config.toml
n_layer = 10
d_model = 128
n_experts = 32
experts_per_token = 4
d_expert = 64
d_shared_expert = 64
activation = "swiglu"
moe_layers = [0, 1, 2, 3, 4, 5, 6, 7, 8, 9]
n_empty_slots = 8
router_score = "sigmoid"
normalize_top_k = true
routed_scale = 1.0
balance_loss = 0.000107
balance_bias = true
init_std_router = 0.00764
lr_router = 0.00238
n_head = 2
n_kv_head = 2
head_dim = 64
vocab_size = 8192
norm = "rmsnorm"
norm_place = "pre"
norm_eps = 1e-05
positions = "rope"
rope_base = 10000.0
rope_fraction = 1.0
qk_norm = true
attn_scale = 0.182
tie_embeddings = false
parallel_block = false
init = "normal"
init_std_qkv = 0.0357
init_std_o = 0.0
init_std_up = 0.0357
init_std_down = 0.0
optimizer = "muon_variant"
lr = 0.0154
lr_mult_o = 3.0
beta1 = 0.95
lr_head = 0.012
warmup_steps = 50
schedule = "wsd"
decay_fraction = 0.806
decay_shape = "linear"
final_lr_fraction = 0.0
batch_tokens = 262144
seq_len = 512
doc_mask = true
train_tokens = 804800000
steps = 3071
dataset = "wikipedia_en"
Below are experts of layer 5 (counted from 0) of a mixture-of-experts language model. Rows are named router (the router's row for the expert) and show model dimensions 0-127. Each number is 200 + 30 x the weight over its row's rms, rounded and kept within 0 to 999.
Before each expert's rows: "comes before" lists some tokens at least twice as common just after its tokens as in all text; "gets" lists some tokens that make up at least twice as much of what it gets as of all text. This comes from a sample of Wikipedia text that the model never trained on. Tokens count by the router's weight.

# expert 1
comes before: " ", "\n", " —", " +", " −", " W"
gets: " |", ";", ":", "|", " a", " /"
router,211,194,215,174,208,133,207,185,213,229,158,168,198,212,235,215,195,200,199,216,161,198,187,234,166,203,253,154,184,185,202,204,121,212,215,251,241,100,209,186,211,161,180,222,250,207,170,203,205,192,194,261,207,184,216,203,246,243,201,206,200,194,189,181,217,199,143,160,209,158,230,171,174,273,209,188,202,229,240,187,189,181,187,165,213,258,202,196,203,230,238,162,232,192,187,217,202,217,209,178,193,197,183,204,207,209,212,185,191,190,210,254,160,175,221,210,113,250,187,204,181,238,185,182,188,218,116,247

# expert 3
comes before: "0", "9", "8", "7", "6", "5"
gets: "0", "1", "9", "2", "8", "5"
router,218,256,199,201,214,196,160,147,168,221,180,191,196,233,208,257,200,178,124,228,229,200,178,212,203,130,230,184,198,155,176,189,164,188,198,164,221,194,201,162,221,148,204,202,231,151,195,171,215,149,239,225,228,246,198,178,223,189,177,217,188,155,176,191,188,182,211,213,204,235,171,193,125,233,242,213,266,232,222,214,157,195,248,180,213,231,222,196,211,173,259,155,204,169,203,221,173,239,166,171,191,159,237,211,215,126,234,221,221,210,168,195,201,190,244,224,207,146,164,216,153,209,185,220,215,196,202,192

# expert 18
comes before: " the", " a", " his", " an", " this", " its"
gets: " in", " of", " on", " as", " to", " at"
router,120,241,221,126,218,220,215,191,200,234,174,237,190,217,224,221,220,160,205,173,224,191,176,235,194,185,186,141,191,196,205,182,201,217,217,254,196,155,212,209,215,166,147,207,252,249,192,149,180,220,226,271,170,199,168,188,130,183,173,217,216,200,161,191,219,227,212,208,246,187,198,184,182,219,222,196,189,185,202,180,196,247,237,207,216,177,249,170,182,153,211,165,244,194,251,266,206,168,193,180,176,190,178,237,224,189,221,242,237,181,220,156,160,212,208,227,186,186,201,238,171,185,137,245,217,203,188,245

# expert 20
comes before: "\n", "|", "-", " ", "==", "The"
gets: "\n", " |", ".", ";", "==", "==="
router,164,213,208,213,208,152,151,211,204,277,169,205,208,215,220,254,216,214,177,199,132,210,241,222,187,161,209,176,168,183,216,204,160,242,196,234,212,134,222,183,240,165,209,212,234,224,173,225,193,143,209,247,213,213,207,169,195,206,184,195,190,195,212,221,194,226,184,193,232,183,181,151,192,286,220,222,192,204,218,207,224,187,178,186,204,239,215,195,217,212,232,160,245,177,189,200,161,208,189,190,201,189,187,179,140,159,190,209,172,142,207,263,148,187,235,185,159,270,188,235,169,283,199,210,218,197,148,200

# expert 8
comes before: ",", " a", " in", " of", " be", " are"
gets: "s", " was", " is", "ly", " to", " also"
router,151,245,124,163,257,125,158,169,225,225,172,205,182,235,197,200,180,206,200,194,224,147,258,199,167,217,179,198,199,218,206,250,215,231,193,175,221,149,222,221,214,220,173,178,250,186,196,202,211,183,186,241,211,205,167,259,215,191,166,220,213,157,168,165,167,149,196,192,210,230,250,174,199,229,231,234,233,216,229,179,197,191,228,134,200,206,152,197,195,158,222,197,210,207,202,215,217,223,159,203,152,147,233,211,159,188,212,222,207,188,233,239,176,246,225,235,148,179,193,252,159,207,227,230,212,211,175,229

# expert 7
comes before: "\n", ":", "==", "9", " ==", "---|---|---|---|"
gets: "==", "1", " which", "---|---|---|---|", " ==", " that"
router,167,221,151,185,212,196,189,195,182,169,229,220,194,228,241,213,221,191,187,237,198,196,175,215,225,200,230,183,142,218,220,229,222,216,212,199,201,186,220,170,221,142,168,235,200,196,195,234,253,204,142,220,238,226,183,225,229,217,156,239,193,210,195,175,178,220,192,167,248,201,211,175,222,247,182,244,211,188,218,165,193,152,227,173,204,234,254,129,195,162,213,213,193,175,233,246,201,206,167,131,210,222,212,251,181,155,157,190,232,161,207,181,152,199,194,270,168,218,204,191,106,230,168,164,209,163,183,241

# expert 25
comes before: "\n", " The", " In", " He", " It", " She"
gets: ".", " and", ":", ",", ";", ")."
router,151,176,157,161,234,144,216,191,184,204,219,193,190,258,250,226,187,162,219,167,184,224,175,183,172,226,241,168,176,165,219,198,148,198,205,206,241,178,152,173,229,179,191,257,225,225,185,175,172,159,253,243,203,210,213,238,177,238,150,177,189,176,151,208,215,191,165,143,237,228,220,217,182,198,238,211,222,216,225,177,157,219,218,222,195,245,220,200,217,217,203,200,223,225,199,197,226,207,173,113,214,147,254,161,176,202,151,189,238,199,207,157,121,222,227,205,189,227,179,214,217,195,151,192,223,220,193,216

# expert 27
comes before: ":", " the", "ed", " a", "=", "=="
gets: " by", " with", " of", " The", "The", " It"
router,152,226,206,209,256,168,236,190,163,173,225,234,204,237,237,166,185,196,199,187,197,153,195,191,198,209,179,178,159,201,158,185,194,214,219,203,195,166,210,192,184,157,210,217,233,167,189,180,219,199,236,218,168,254,171,203,195,180,177,142,259,199,224,225,133,215,187,193,198,238,202,138,217,240,205,188,206,197,255,186,169,199,186,186,213,188,226,160,201,144,258,189,149,176,242,217,211,198,125,214,233,209,170,253,160,164,190,238,244,172,186,195,151,200,270,261,189,240,187,249,198,221,156,194,183,178,202,206

# expert 23
comes before: "1", "2", "3", "4", "5", "6"
gets: " ", " de", " re", " p", " con", " dis"
router,198,207,170,184,236,181,166,154,174,198,174,273,172,195,223,238,240,223,208,199,180,203,224,210,187,204,241,172,258,218,195,183,180,198,249,233,213,184,159,166,238,192,163,212,197,205,158,206,267,226,219,215,220,184,164,230,215,214,207,194,188,185,225,159,144,190,189,191,203,211,255,223,148,253,199,246,200,215,266,189,214,168,196,170,231,171,219,169,180,200,226,180,250,189,257,233,192,172,182,192,175,181,237,219,190,132,226,183,237,133,192,241,183,244,186,195,186,187,205,224,177,185,148,192,276,175,176,164

# expert 12
comes before: " the", " to", " a", " in", " by", " on"
gets: "ed", " was", " of", "ing", " is", " with"
router,188,213,157,215,221,197,167,145,245,193,212,186,256,222,247,183,185,195,182,208,226,175,250,189,158,177,207,177,183,175,202,193,191,207,209,256,229,158,180,191,208,207,152,208,218,222,199,192,179,167,213,238,148,180,164,187,156,211,194,188,203,151,171,209,209,219,176,153,205,217,232,184,192,191,231,218,182,265,252,176,210,168,281,170,243,188,167,167,222,154,233,248,208,132,189,254,218,256,144,197,197,179,167,249,208,184,217,230,180,198,142,204,190,236,242,204,157,206,183,230,171,218,201,224,238,207,175,244

# expert 14
comes before: "1", "2", "3", "4", "5", "t"
gets: " ", "-", " re", " de", " c", " con"
router,254,203,178,185,216,165,203,193,170,188,211,234,207,202,233,197,245,213,167,136,132,191,214,266,212,204,212,159,216,181,183,169,219,229,234,218,219,168,150,159,218,187,162,181,210,219,141,190,232,206,206,208,187,177,184,192,218,181,183,208,219,172,182,157,161,168,212,178,194,175,244,186,149,199,237,237,210,221,258,180,239,248,241,221,208,160,207,176,180,202,226,157,240,149,211,250,206,213,212,195,179,190,258,185,157,137,226,183,223,177,213,264,183,227,157,206,198,193,158,231,195,189,178,239,267,211,200,153

# expert 9
comes before: "0", "9", "2", "1", "8", "6"
gets: "2", "1", "0", "9", "c", "8"
router,191,240,178,155,191,166,211,129,205,223,181,196,199,266,213,190,196,162,189,209,232,227,203,193,191,222,269,190,234,211,203,164,182,211,221,186,216,204,230,208,184,164,226,191,264,185,149,198,190,182,207,269,194,237,260,196,218,181,105,195,186,210,181,122,201,196,199,203,245,205,149,258,163,204,167,186,211,194,208,171,208,165,217,219,186,252,196,168,221,176,250,148,220,185,260,218,185,184,205,210,223,190,168,149,197,193,222,218,208,153,210,190,171,202,172,187,175,241,148,204,175,208,148,217,190,158,175,196

# expert 6
comes before: " ", " \"", " A", " Total", " •", " The"
gets: "|", "-", " |", "=", "==", ":"
router,224,254,182,131,208,187,197,219,215,183,207,213,217,234,193,186,203,215,206,230,154,167,233,194,142,179,237,177,184,169,201,172,158,214,231,251,182,189,212,177,176,155,147,238,191,208,191,202,223,182,237,175,235,201,158,199,171,255,165,194,224,151,156,237,165,214,157,192,194,188,212,223,131,219,177,203,196,229,214,220,198,196,182,195,212,201,234,178,178,139,278,210,241,205,186,257,209,258,164,192,182,219,194,176,154,179,240,215,225,138,216,218,200,205,240,230,168,240,176,204,183,189,174,195,205,184,156,275

# expert 2
comes before: "|", "-", "\n", "s", "1", "2"
gets: "\n", " (", "'", " \"", "-", "=="
router,189,230,215,198,213,143,130,186,206,219,196,197,241,233,209,195,224,149,176,188,202,244,184,190,203,179,206,170,137,132,197,203,150,190,205,244,198,163,205,196,266,163,216,194,219,189,141,205,218,140,226,253,206,226,199,158,185,199,203,197,185,215,176,152,140,196,210,158,211,183,208,219,189,244,189,208,213,204,253,184,178,208,192,177,202,137,211,239,209,212,208,206,272,147,213,199,206,178,219,204,193,139,233,177,138,163,223,183,209,193,200,202,187,239,237,208,193,240,171,187,135,211,235,226,226,173,151,168

# expert 15
comes before: " the", " a", " his", " be", " an", " their"
gets: " to", " of", " for", " with", " and", " as"
router,118,208,177,180,202,138,223,176,243,183,215,196,205,215,238,209,207,201,138,175,206,160,211,179,185,193,178,167,210,190,209,186,149,192,182,230,249,138,199,189,232,162,184,195,249,184,221,190,234,181,235,215,186,207,243,172,170,166,191,183,189,147,188,196,189,179,131,164,231,188,238,241,156,216,243,259,177,224,242,149,187,226,247,203,258,209,215,191,210,162,205,176,221,211,240,253,191,213,155,225,162,172,222,212,232,210,193,265,212,188,216,171,190,235,204,219,151,179,182,185,184,184,187,168,263,194,206,215

# expert 10
comes before: "\n", " and", " (", " The", "–", " which"
gets: ",", ")", "\"", ";", "en", "|"
router,213,221,203,160,190,140,195,195,215,191,225,193,304,227,218,222,219,183,207,240,155,241,156,197,149,194,190,197,239,157,204,214,177,214,243,220,222,159,186,184,153,198,142,212,244,206,155,184,191,207,227,213,174,228,173,285,207,207,215,173,168,189,161,221,204,229,142,164,201,168,188,189,179,264,200,219,215,184,211,179,210,205,197,227,181,217,187,191,238,158,212,192,236,189,166,218,172,189,218,204,211,128,223,207,178,143,191,218,178,221,208,149,227,251,198,238,165,206,214,208,213,232,164,242,237,229,160,237

# expert 22
comes before: "\n", "-", "|", "==", "S", "N"
gets: "\n", " (", ")", "\"", " \"", "=="
router,201,209,197,211,226,133,178,217,245,214,195,201,263,221,198,204,222,208,228,183,157,232,165,156,188,143,226,168,159,140,181,179,182,191,225,210,176,159,222,194,199,157,174,222,225,191,177,158,227,181,211,245,171,232,203,180,207,226,214,187,190,221,163,159,193,188,206,229,215,253,220,195,216,256,202,216,209,198,209,154,179,201,211,188,216,216,170,216,160,205,195,220,212,166,178,203,196,160,196,200,182,152,166,201,116,159,184,175,172,168,136,204,158,208,249,272,172,255,154,187,131,220,206,224,215,136,198,209

# expert 28
comes before: " |", ")", "–", " and", ",", "0"
gets: ",", "0", "5", "4", "6", "3"
router,207,262,147,199,176,175,175,175,200,189,212,224,222,215,190,228,188,187,161,200,216,246,216,209,192,174,207,181,231,152,200,169,150,227,248,184,199,194,189,144,244,175,161,202,249,189,212,168,193,178,235,228,183,200,184,202,212,200,180,164,161,139,134,213,185,199,156,139,238,213,164,209,191,273,201,165,227,193,174,200,245,210,245,210,236,224,212,199,223,179,226,182,193,211,210,232,192,184,196,147,196,138,158,245,141,156,219,243,160,177,212,161,191,194,238,275,184,175,189,185,202,229,211,251,167,185,193,214